Experts of a small language model.
Size: 12 layers, width 384, vocabulary 17554, 45.7M parameters.
Training: a variant of SOAP for the experts, 336M tokens, 5131 steps.
Below are experts of layer 2 (counted from 0) of a mixture-of-experts language model. Rows are named gate (a neuron's input weights, with its number), up (a neuron's input weights, with its number) and show model dimensions 96-191. Each number is 128 + 24 x the weight over its row's rms, rounded and kept within 0 to 255. Numbers have three digits each.
Before each expert's rows: "mostly gets" lists some tokens that are sent to it at least half of the time. This comes from a sample of Wikipedia text that the model never trained on.

# expert 9
mostly gets: "ag", "em", "om", "ph", "as", "Ag"
gate0:167079091141109109134129090121137116080147139113165138109153151118115122139132157154164113137121123168160109140131126175155116119177141142136148121113124107132108082141130157117120106128135147128104133111145112113131109084151180167138119147154102122090142090096165114135112186143165138149
up0:105144104180124107125162129156121136117167145155161117136134116107130102165098137156157143119122135125142126158140108174131083130129122157087098127113147155110095081110123127111132163113127117126162175129113105149166105136089137130167143164118103140118125124103127117164125149131127158112
gate1:119148117118122149144121151136053165098153142119138097135147104125122140106126148150133152160135113170173138116135146124156148120102112112120094118143117135128128102155122144101121133140114135106128131180119119147134135143117110089117079167103080095090146143141128118157101128113123133134
up1:128128124142115133128149129136150133145109139141170137096123178130107138121123132090101179066116163113113129144093102108134113108119155119134155102077150109109088163101123139149129167105117124154168152104162175104133098131178091131109116109115147195157121111112119108119095134132144149132
gate2:168126103167097168089129125132115121125119147117132118158094101119108120135140126138122122134143104108153118087147125107146101136163129116134174123098145143140167127105133133115171137125069191133106098121149124138083115146104141113078151104159113152081121114150125116110127130092136142096
up2:167162100122102130117091138104149127121149137138140185148113104127101099096115098142111135127124072154154124150117073152146147126161158102141163139123146142102142172186154134119144110110098151129124156111172140142122107111139171128125153060134085118148077132144058095129168124117087125114

# expert 44
mostly gets: "{", "held ", "species ", "system ", "genus ", "coach "
gate0:121141127088140097092145095189119109178132159148116149114133141108143154178126174137148126123129178120131129145111125104142173089197131107121152135141145093126139135125123142097106138142074146125147139116105124111107090172137107139111156137188073160081143124158108131121089136149118147080
up0:160136147149148135122143110121110150126148119145130135098073146123132142130108129125144147130160137117059156152097111105156111128121131078094110138109117123127107159100124120150096149128113125164140107086142134169104144120118099139098127142077147135177141123123166148178189144104160155124
gate1:117125135093163131130165105139141080127097093158144102108071128120135147083139098136102130105123163107096146131149131123120138148126117172130128189122104159141083153159158127114098148093150130112170130154137154162187103121122146096151139120091098128094136124095119095110134120128138153142
up1:171114104141162133132135100117148112204094137115159119110143144128117124113154088124125137108103114100080153112135156114159111158151169116151132088122123128113101147074123112141179129107119142128165147163098104154140121090114104136093124096143109107152109100109116104122136146162092128152
gate2:101118098111125116123176138135086157084092092155126080119133099097144117122090137147129143128160083123143104131134113065098128139111104136109176143132141123106125112140121115063139142121076156128087098132132107098154149149128091115140112108116117085106128086157153155127152109163122140112
up2:106101188144123115129107153140127159116143107101108160100159122127123148082106118153132154125118151119111126185125132146106107118141091059141118123110121157141074129102095138101117099146098157138136081152130141158124159088139116146103128147105178166141110138119165140118162145139104159128

# expert 43
mostly gets: "won ", "music ", "song ", "coach ", "film ", "record "
gate0:097129161083175165170174116087119162107140122134123124124120097149112129127171124137159120147175025104088146122136117099137131147126123127143141123124168095128200107110140152148152126111134139124089137114087129148158135172117128153065100149126132178086115165112125130114180126137132147131
up0:118119112058139129098122111074192115140112100097103141136093133171130196087116118149125147094124147102102162140092109116119129135116117126126118118156150130134145183101140143144135119149131156131171124051130144124175144141116110138130153138191127134137137106124092131127133095133133135092
gate1:121120138132139113079132165153093110154195135132131140146073138118135112068151108092111115133126100137149143154148125124146121130103170091135110139112117060124115144121152168127146171131074119123121127171070118135091173144124100122129095116128115104135105123085143124108125163099123172106
up1:110170152106089066153092109094117106125083127134129120150137115085112156125118138147126140085181131125120150084166113089132157095165152166113114137151147105131135146142139111140122135102146096115132147165108154116125137077134130113152130142148163121118076114150130138125136093139150128166
gate2:097124134172140128155114142144155114088142148149148117096171105134110086091120133109114089155134100126118137090113142164123180120129157144140119132133116090083122158119140110091099128143171157127137140154147112138080138146135148154155148138156132104083119127109130191111126106160119144159
up2:138150113128145175149133142108134173128140111173157145153140136175118104117126128091125148137133171100123104128070127132121140125111144139129066117151149140161136108079103154146124106133151101135074141138122122144134141145122117118096093120172123132115099118149119147124111091094092100129

# expert 12
mostly gets: "T", "album ", "\". ", ".\" ", "September ", "did "
gate0:133112137137121149120095147141133139146036145166109091094148165143107102133106157125095110134111105097120140161097091119075161116146100134114152169146123122167163099137126094108130161118138167115104103128103112122120130104137122151189146152101073083121169113113149142114113165155132137154
up0:121141115128111106139138127113134158131158144181121081201104121126107167152148158092149100133125104115160123094164104147117126180122149139086107114133122114104101148150140102096132148161101149118145095145133078146137136111132104115119147115157110170137145112101088131131183095117108112134
gate1:162112136112098138119193159179156120112102102153115147090126118104141151109156136120151105106112089130087172168129111138118155156120146131120132115133121157078141128121133040110108136142132153136118130128127103100145122147126105116105158159134125148111111087133107153110146136149118133149
up1:110126118172096142097164096161127112156106130140122132125138099077176152115137126129106108111123124138123190150143154120113122159149137129145124138118117135106184121170121090156098099115136162176118109107124109157144128164150118147153129146167109105139121119139169165113118147150087144116
gate2:174137076089104117093114102136128165120110104146138091140160155124136072094146106122082149175150146113138126139122133134159143137078142133121132130139121099128143104126197113113125134131157121119149113125158122117167128168137149140185134151135123146109158126120124111097142126099095126123
up2:110131147123159090113176138111122159157143143116111147113119088123118115116131118125130098119123149121133090127113106128069119116122143125146106110113112128198098140138119151136143151155108090135126158154086177094131155114149125131159135125158139192142137099095100151152112127113144134109

# expert 55
mostly gets: "been ", "′", "up ", "″", "be ", "down "
gate0:146134144121127082112134140111135117112105166178111143179151135108160184127120135138168154153123114167136094126135114119129113111140130152094116107192111119091082115137102135120129125113116134143080143140088165158120088133114110164134103105118107161100144150134114122119146128144119159194
up0:130159185112112126114130134125135119136122117105088142132147102111112138155161127113125151136127144146118119173153125131133131139094129083137067142134152108099138168140161154137147120146183118115137193161103097131130132113097101100105130131145176118122111095107130121122077123112154153147
gate1:139151116149122148161138111147136162125109145120133138129118129146134129115135127100149123131168088108132136142106093106105144144104125113111138115142148142195147107130126148114135110115150138119124173147115080146148160136106141110116152103091104152157122075105109149074153136116122154154
up1:144061128113149119173158121137127151133094157101111152122115131153125136116123147115106150065113141129110139139143128151148144153151157163097148132098095147076090058140171120140148110110151151129134151115136177118116094148117117138131137093180177139153151113099154164138127138165119157115
gate2:156105134159135144158187142148111141130178138095129124171096154153106111109134111132141101131167136151135116092132094125168159103121122129166139124085132150140126154114155130107123161111125099130110127124131134121121148100161118129151148089163088088126174133143103150161091120156120090162
up2:097145185130107105133082155122155139065090119127149091090140132126122120110143122129156139122125140081133157145153133141148081127104125106089131151162116155153153140171093174130142140108158140101098118117124079143114112123131143139145155151128123136077152161094130121167121153115107130141

# expert 24
mostly gets: "in", "p", "n", "ol", "pro", "m"
gate0:147171135143103158147122092103103102177107098152111138106126171145107134146101115121155146158116131105113124140122139118149168129120135114149113115157124123140140084110104160147119146144102151117096130135190166125112141130116120170152159100138111116117149072148134130139106196132117075171
up0:129164120162112123140111095093116151147122120109123109127068098106120083110082138157133158126136134099122115110111098072124115129149145100150090144130131162145085153101065160140158066104155098151097116118114147140098126109133110182137119087087123098120129105157118098129128191098124156136
gate1:100117146111165157128148144142103126164116159135143156116189147130130131130098116108131129106117099153109119109115089113143134165077107125150114077156157145102131128128156118116133098122144134138118141118122145141176125124137163116147174093118159191134093137145119125122199165147137110087
up1:174147138110152072129126130059121129136125120139115102145107108079131159090110118149139150148103125121126116097130136095116118114144111147130117192168106085132129137101100104119079128129093129137105139134143098124125067137148131109093087139090092120112156151122117106149122138098128134142
gate2:153154075120092124107131167133097164103110103136112125130133120157118113098100132113145096137113120125069152110168145145139121086101111134108134148125137114101099135128186121150133169174104161184137115178101141071127150121104131180150116096135133131131152088138128138133114142098135148142
up2:115127131100116152122115107169119154131145124133140118162128112129130156142127097135071165203117128150112125103149147173124131125103103145133177120161084152136107140156131160154102112147164126152076129145092147121120139135132133129148136121149112117078115108136113120125110143149156174107

# expert 29
mostly gets: "; ", "); ", ": ", "since ", "): ", "until "
gate0:140091118128103101142096161083152101147137138146122157152151125117106117180131125176130173126149132135139134159138125155118118109130118154136109154127139097121146120117127178092157107139141118168162145129129168138124120156140171167107123109129105155210104152133115120084099139147130119133
up0:137123120135138155144135130141132155127147102160113133096117144119153173108163126139140147163117132112117121143146121144117111146089151144151151139063114144119156107118147097138130137099086151129130135123139106163161125083112100126143147081099149137115109129150160081156068085108135091159
gate1:117129128088105111070140156138131143131134094099085127121160115167149130139122148126172116112141116150135131146105127148136133064112126126135094130127124093142173123104183107145068134113150131100143127145150135150095123085136124111101109111154092149201114137090137158155107129102114142157
up1:125131115126109123095095135133131123091147127114092125136147126140132103162120121097097109117149142113108145103107079105110130110165134145155111157192119153113195122134137111129171139145111122133175082154129137161121147131121149128144114092127113151166179091113103107173093143119078130146
gate2:127108124143111149162132098124122136118081112142116114156155126166107135102147141110130066135119158128091147127145113095129110078108114124135106110094116154130128125127139120100167086109091122091149132122134179139223145120141106065095160133125189121158104160113136145108115126125168122131
up2:139135126152118142072134120119137137097159121118097094059097146127116150133119113124099160122123120130129119103119106156130150110116135167129132128143189095165161136106124130058109132112110129138090150122161115085123133110152126136108124060131086099158116103122133130147105110104117138160

# expert 52
mostly gets: "American ", "USA ", "York ", "mi", "military ", "air "
gate0:104098115116116126121133130138117094160184128117117088137153158135126087116146129146148101108106126100130129172093110131156123141186097092101086102107143143128186100110125104132127101177085095153127166118149101118121125133110148063111085134085165118173132110096150126120117128149135110120
up0:112107132131155141122134116156122140126120119143112139126139161152129101154128121147146138148158186092139144169129133090146147144132145114143155149094137146110142094115104107120132110160107118114152177094121084082094158139136139089161072189124091122148165110141124154110132101124138131105
gate1:104142147120130102146125166151120174174118138166120102106184155125158125105180148097170131109085086163074140142116104100110110097108101168147144146123131110102103107139141140122166092135153143134118103176159082159127152116141110130137151170096147150141125135142103121157149122139083140132
up1:132127098151135138121164130106128134155137154075173147110158103132145127160160137146127092159123148123099143143157129139088148141098055088141164212140148120148134112146091136160158122136103128131145122087133130071143111129134160109130139124111129141114135084111146106169117093125179133122
gate2:111094158145112119169120135132156137088118126157142155107163112123132124128110143074181151107149122118085129172137178073143087128088166140137156057116106120103144111141119148084142100134138147134135082133134133099133137142107159123115109109129137129128133079101148156120136123130124131131
up2:108138105151122134130140087143111136147147145104130113132148154110126129141133113129158171125100154163114154163104116155170161157132136131135100130143096160114144129103144103175132138133101103152111131122158086096097134140096126110153157134161140128142112159088115101135119091174102149153

# expert 42
mostly gets: "cast ", "show ", "{", "reported ", "species ", "east "
gate0:147144115121086121115107144144116161128130142108118117116139119094151119120122123120116129143121123128108111148146151134107196118109126124155125099184109084144141119129076150136145100123161126140114114123114109144160125060128159134118137213039115107093132132123180167110110139122105136134
up0:151110149194140134164151075150116154141126127126117132172116133123111106121121145127107144130116125129088112119149138111124120132116142133120118130112081170148119143155122110152116131135115125135199143051146095105108151110151149140123143122135121111106126145105105167160112127128140108141
gate1:139135121152136109111149122164160133137129155141107137166155151189102127112111085115089116133129164164125128125112102086120134099146133134125130125107143130165092135087120133135103153098101115107100109121133168142193149130084171138113144153103159104110115129149099150129111127151136147141
up1:155144097127109103083156139190131134160122151160071132142136134168129141105120126144140179207118121174158123144093103092124121107169126116147120154122143129113135121136171131133143120110139155114098089102155123109177152132144135134120134135125113128130112122097131158148141118106129160112
gate2:133152124105080093094117145118106125128124136168154123138108148135128134125136113110108118144155097138130148101152138076110147136134143112114109121131108083099106185181162137118090140132070102124140142151127129109136134107162136112133122135130082112134160153108132130133096140135126074144
up2:109155134165122108115138147140126092118118136116111088165166130113107129106116114153138141143101123113153111119122169074123140136161133147095106105160135101164115117186170114140100164081095123113151150126114116209063138119107159136130125127085129116105130146123113120103145124100139099117

# expert 46
mostly gets: "ob", "tick", "Cl", "Wh", "bl", "w"
gate0:148064126112121115145146143157143124132152176147110106077137082118107105119105111126152090129160136200115147155088125160144154171116127147121119145143118133127159120058165137123098103134123138118142113106130125134161157144109158130102152140149121086102134067126099146120148162125142142142
up0:118167142149117121165080144060110141127150119139163135152113136131128111145136119153120143160130108112134106158113114117124118111128090131104179135161147143116085152121119147129120130122123139143112120174131128121173099148109190142174142138124157131126124085127107129128147120088124098097
gate1:138119125148130093125117096127094158105128159155100097112155104128178145099130132172108115129102151133107152062152134133146144155168165115141176127127157116122083142139165117135131098107149146081096137138093142171077123098101127155098109117117117110196133171145108097113117110147124114162
up1:117097126112141144110129088129159151142164112089121113111116109153139142162113150128163140134105117133145103140137104162117141167132130100086108132157084121181100138132081146122101156129106092082093140106090117101130158131171091119126085085144161113113127127141112106132135134111105135107
gate2:143097126091136180135134084151125135169135160150121136131106106116135104062138130155157147104147109136104136123123116137127164151126090141140156150179131139118147136128110114058135128180098160168120078126115131103136146128154119110092152135129093093077107137102127121122099166088103141129
up2:111107121103108108156141119158165122183164140134158087135115111113170092126144142133155176109131100131104127124139199125142130154139120138141135147167120086118172131130110083165107147150138119137151093115132126141110113138137139088139139147133150119158139111101185131132106095114066109143

# expert 38
mostly gets: "over ", "$", "than ", "part ", "Mark ", "Act "
gate0:115158097144115124101090121126117116103101116142100066145137112105148155126085131115127111141161096132157134179190095102141141179104105178134126111140128114088124137111123146132144157092110119115117126158161109166160094111121136141136126132135141107098082137138105135152088128079109121096
up0:182133123100136139125099140118138143124158078100166127098115142130148113094139106134132144115125142136109121097132116115110108145117150111094176137118149128133172075124126126146165144172106146152129125088132128169088118152152138104121120135147087136174152151106158108076100150207144144146
gate1:116116121103117137151142087130096088129146137087105131148133137127126108121123143096190125139134109125138129123127159110100131121117104122164132158145121080091145121124124145124124132100147135125135137118085131048130094148086138140134142126076129095104124130123098137110120128157146122156
up1:167088124165115119127136100118082118130136147146099112166154135117104127122127138121135157136137177122094151159134139176122124146148120135131152154119129137111140128150140085128151104136160149131145144160119141112109109092145121092113114115116125168139117096130145091161194148137112128157
gate2:136168142130118105119128093121124120102142114137127156081113153122098081143182130146143123101152150180102165111123122101142127128151143127117118111143161081127109089127142140147148113104100104118175155148140175119130148109169142127120116128091103107123175101116101136150113107103130167138
up2:116137131100140145132151132131168155169177145116130166134119102115153142115101116144135152130121108131159127157144087170113124087117130163122160119120130129138120157102109087096177100146164140109083113132103155159127133058155134108090147096104127184149152148127151103141133150107142122124

# expert 31
mostly gets: "; ", "); ", "): ", ": ", "\"; ", "%; "
gate0:162113109156103124137108134143141114124114109106115136123106150121108109087093124139094107106099143087140125133137073144108156117108114148108122105134168133133159129181116096124160118140101109132145146120144121143124143120109154142149158122149175141114134121122157137101126157138122139143
up0:104136144144130126165129103177143155132160143122145133104110118140141153118128123132156153131157088142119132101182119109106118141121142131119148099095115178150076132084140097115163111125138110125083133134105135112137139153122085108113137127062120110129112102138059118145137129127116168159
gate1:161102182136116134165150132148164117111154116158107128114084126122098141143082145114109120095126127107153116102122123136137161117123145119092146090107156109148139135166119115126136154179154134134100110087124110160173125087147150122140125106138108146124138130132205096131136145109132110136
up1:143085142157147157108131123145152135087146117173128148129096142128157106136142106145160144175157115145130123178124146150119113141141149135136119174076093088133167126146135114117140095175125157102131133134126138144197100143134121109080125099119125130120107161147146113173137082095140149149
gate2:146090097134101090163137132150101175126141144169110154093138093093133100142117107136108143131133134128183119151150147094094157096146133115098172160130111084088114111150156146117127152144130143157149137166101162125142136104123115143126152140081190127090158106148127111123104128142123118124
up2:116169127130109097112109081101125134125123105158142103128126150123144102166143109139093119115091168143105127104133132114128089132151140146119189102162091119132158117103145149088148125139154117108122138155122136098148143125141142150107094106103099123145103122146158124116136127146111122115

# expert 53
mostly gets: "later ", "American ", "early ", "late ", "large ", "more "
gate0:119141089194113152120134127126119159126123124146174131121130182141132166122137156142134143125155103062144114107136133171113144146148095098137105106120120198124121107111134151093129148149179108134067141104112084115153075101149117096119128141118123098113165093110143130114091140065152161126
up0:120104125093101133150092126087141146099167098113102131137136129090101122144088108118119124162155113164133127124149127130088125130139118134118094146095139116140100142163133131139106141130143158135158189139112128131159154147119143109123167113106143126143114105105137126135130099115115119134
gate1:161175129185096110138182084133130127130123120116138126137138106119131125178154114170151145087147115136115110103112110100133090153141137151161123096118136129138142152100123137142146158119143130170082133173103171110144151134141147148095167086117085130135133146109131122097118145098153115176
up1:117139115107169081145140134115123089114133092168149121154116142116085129118131144107114125138122119100129119151157107095154099073152154115122119152117101100133152123069134124114174140125121115126117110089148152139100133126143112110100161176120136079109114159180120139143063114124110130156
gate2:120088060127127111110109140099129129133119141105145152150127112067143148122172097148114099122148123142124175105092106102108157175127104121119137157127124141133152163126123135113091136111094107085146167179120132148130092157095127098139135126121123091117168130141102123117130099137133105159
up2:101134167108182126129139105128104118147127130147113129076105122135109138160099117114153131102126105129141122152106147124104108092159121153140087175133108119148082132108152140098160119167069114185115106123123117129144158102128119128129134111090108149114135136129149128118158120125157128130

# expert 34
mostly gets: "University ", "á", ").", "Award ", "80", "é"
gate0:176101131106141142093112141123086113146102125138127162157114144129128151163116146127148109149133098133158139104167163152106145122101106129102111134159131088132094174103127122125115118150122110184105140111135140101155119098165123104156137151128156093111121130152144160138138131101094143068
up0:175142151124143123106099109130128121144131155156150100123058101148132179125091181136141133133090111174137138109140151131138169106108134175170067127116103122121121136109114078119129102162098109115117124159142097102104121167130135114107095098118185094106115115126103144115141144071157155108
gate1:152140155160130118066162118164135147112121134081156144080121149072136145174117122143152103126149147110103124145087133078135110123091147131132087093139139143121107165164144094125112127067121169123123144141150169111132139117114151141136114098106131120162107126083136133077198087119151135120
up1:158092141126145138105118150109127153148121123155125172130117091147110099160071118113110169131123120130143107125083140102156114091130138147126120106134113145113096186170147129166120097114160180128117074114125168145126080129132130132101142148085174165121160118152101121108125092125139146134
gate2:152090124166157140123123128138103136128135090146155171124104089125137202127129100111116114112146093098136127124124086152131134145112137157128113155112119148083129127115114112127148168113091161091119085135147151134142142149163115116127129110167141142110151158111131094127127128132102174133
up2:168163134134134116118101163125139128134168143162151152157147158174156115131152128122150105136116107113124149157122146138104116120163172176155139151115067124116108117120104162126102117149159130110114107170139130156151155108118149087173121153072147124107100161159116102170094111113126114119

# expert 48
mostly gets: "was ", "were ", "are ", "am", "be ", "been "
gate0:135174115140167113175100112126117115135149132112118138107137107122128151091126146115176110097150159180105120142163105149085134107145145149133165111183147140136118130146113130131075073148174111102130181135142108105065130112116134107117136133101128105133113125097153140130165164104138153135
up0:122173140100134070103123131150127122117152129139139165099127127102110112116080140109159106130087141109146134138134137098123136128172135110151143122108125088148108170122129126163081188128103145153093132133121125118126145181131121155130114132117166141140127192119151137132145099137135114173
gate1:177141125157104092121116121116111153116147132131113136137190162100154120130084134125139119111138150163097150108061128103115110126139116161135116144158162131128134087101139112113101146146119115133083078133155126168128117107122106088112133116149160130162162121176185118126141136124133161131
up1:112123134168119114105145109136094160117099169126077124121156143139072138110151132115161129173070129108170124125106131153158111107144126100171106161109131103161158117113099147116159106110144130092145123130150126137123111102109100149128125176106133141159153140157141158119105137164135157120
gate2:126122103121155147132132096103123139147131115091107164150134100146139147150078144122096117111108108115130096155144097140133130159126142154090110119119155108138094104150119159137169128139147117124128201049148126141144156080165092099122137088120124147132122121132118116165131129156140124095
up2:150147124130117091143121163117152107128125150150076110125113132146148169123147136123130131141144157154168132096142125087132121152109100125125136127127122078097148128104126154161133108148143108108113117108143131132129116125123180106174124078147083064100147134144131163097128092163111132135

# expert 23
mostly gets: "de ", "York ", "La ", "Bronze ", "di ", "é "
gate0:139140124163103110130120084111074148085119115146127151122102117133129176075139166123129119135094139155116114134151105140109138095145150105106129171158120105108112111128129173167137112146155107082120130101109108148145051101143111163131138086118106154104135127130176195157115078107152093100
up0:138159108152137119101130127065155152077163132144145142110154115151141146181142151103113129133109143171097148141129096152118124126081097102166134099147132125104130114091135138149148128131139093125104114130149142147126138139119150146138182133123176154174095114153105091118148169079117128099
gate1:153118136136107130106117159119109119074122081128129134120138096144055177154123178108156135117167143128158150152132175146133171159110093168118109093125134117138133183168150071145157085111100098137132135151123135118150145130113134136078119124141144140140117127113116108130121138141125109145
up1:145122135091087150152132134146118151077130152112114096156101116106121087151145118102136108096136107128114126137120141136149128133126161103093115129155126103145144102096154136082138145175110095148107145112102094107166147103142118166122127147171166106124109118103132108111101138147123129155
gate2:119088147095154134130108090139092133106135140109145137107152130105142114157142146139121159180144155165171130140107085129108138107109158184147143142079157124110159138123116133140114058103137146118158146131109151148132171140112136138156112108124141154102125164110132122096093150145150148094
up2:124143122120115159115182141115140154126123145131153094081141181137115111150147120118102120110143140145170151100122117097159166154188150138147151124136100145147129117152118124163160107166137132124104189099098175133096119145139119142103105128077142110097171110162122133137110148139114147133

# expert 26
mostly gets: "in", "ol", "it", "yn", "mon", "In"
gate0:172145095089135121124140098088114159198102156082116161136114141110097126165108120133152126124098121151118105122137140100123153100095118148111134108173171066133118111144164107129117119129141101136142123112142125161117133094103131069131149134112165103150136149125134100130152070191106164099
up0:146105107120184110113137164131149126123121117137123126161106108125113177126128108120142116063124112100140117109135162108151119083104099137114130151190139064113159111116159131128129129119105146157119086136182130124152163087119221115155154156102143131111117134107136117117135075153160134141
gate1:109160134083149071152122116163103105168176147129140097135122122164169135115116133145135162122117154117154098136091096112133179158099116146118133134165106137102088144112147139139117140157114097139179132127103165116104123144129114097143137098121095123134127127144119126148126136145118097144
up1:119131162136122125122085136174127131156144150122145141149127120095113149143155163143119165169087099125107115140081149154091156159169069114094132156132115091155101131126092128112155130184141124108131121147122146118131088125170118130118171100157091130113118134145099111145144152125149123122
gate2:143126128136135128040144103112122150148117080122143127121181122121123134111127130144119118109115159119131148107143117097143108136121121126126114139097147109148131113107142137111136127164135138113130129103138152128145138140159173082135129134152116096132141117152164098135129140174137124105
up2:143107122173109157138134149151124136132138157093132131163138126144133133111091112138176130115141113118141130149121137179128103111101149130120098128090157124110130075136081110084077145101098158163131156107144120160120132126140157091139129179094131123107089103115121138119121121125136113127

# expert 15
mostly gets: "be", "sw", "New ", "Mag", "ep", "ys"
gate0:107154138167187147091126165100116122138165067100096124059142143090167158125116140124117149098092124105102174150113106123100165124121119116146090084140178097099147152112088119111119133151141127151158122144141123175102089133144088122131075158103105124136129095127158109157129133106152128129
up0:091180096103136099115099130132112157120117113141120097176148155156110091181126126119155162151177174138113124114135115083130135160108124135134124120134099113142149121159152135121104142115152127113142100095103150090125139151084153154144158128177101138094121150097149108108125148146138141127
gate1:166150107097197104133095107131094146156142125152140131100104144100143111116127131078140133107129167133120121094114105113100167108137089133099108134187177118118121116136106121120127153100187127127078111117105079116140136151133142128139123153159140146127081142117155139173124127124127153113
up1:177105121105143150116144112083090118151132100116124140116143155110130168109117138133105107137126123135143115083105151064142145105177104102122121131107102157144112140133147126170132185124124175042135159132107139129109154131129135140133171136125137149139173148128113131114142105141136139152
gate2:087140163129067148113165102144109120125102157147154148126118170182135153104125168084138158136146162112151116118108172150128131101128117112167166177090146158148113133121114133126132121116134134152128119141123168136145098159170102130125126153126124160119165136137153156135148093165101133165
up2:140124121082149110110089139131146118138159111127116142145110149115118137102116108154125146152157146166158119107142131162143117135159118131116125136100172135166174191141105136140199140170157116075171135124084161184159095133152164122081144100128146111136117132127078149141161103126109094119

# expert 45
mostly gets: "Love ", "human", "vocals", "directed ", "vocals ", "Take "
gate0:122085134139151139083104080109126114102096098156131159136118108101131147103155155099140106116111122106095114122127095129145135114109117102114113070114151109169153141142116141129112132117120108148128125112187131142157134131171145099137137152162134162186104158145132089114168093175135078114
up0:131096118118119167154150109126155121148163088133113178157155168107108107149140139083152101100154130137096117129105196084124120159116165150106111162120133205063103120140161108131145112123116098179122156107104103125124119104103089161143093131152144151124185110143155137113137129133171118155
gate1:173156146111151159098116108136141113160143091109131139089147128138147128137133135139106119117174151125120140180148107109075098149110130143134152086136148146199141130153127091154199151134072112127103143116155134099103138141150149089145090110145137141145142157113111099104124074138134138124
up1:103147132130133154034113141170166147129112130145165101081129135045179125160102137150123105121121123126143161126111120148105126124127105101119096096144110137141118135133097162133134077118111122131099101127103122103103121110130141110080116113169168148130126126130095095144107092103144128134
gate2:110094106107156151146154164144120100127125145161128127136146112121149089128118107113140117125142135164145155113113095116157145116145172140105148140152146117139130164106119118072123175153145123140132147097145101095100103159123127156148123119102178109131096129105134189131158132162108129117
up2:163157121117107131155131145114116106133140162189116137176120095088146129130147156127127120140143094146158128127097124098149111128155125145139081109132152117141163123091137160122145102149103103162119138134133124102147184161111096167122093103089139180115154129161161140106131172157150119152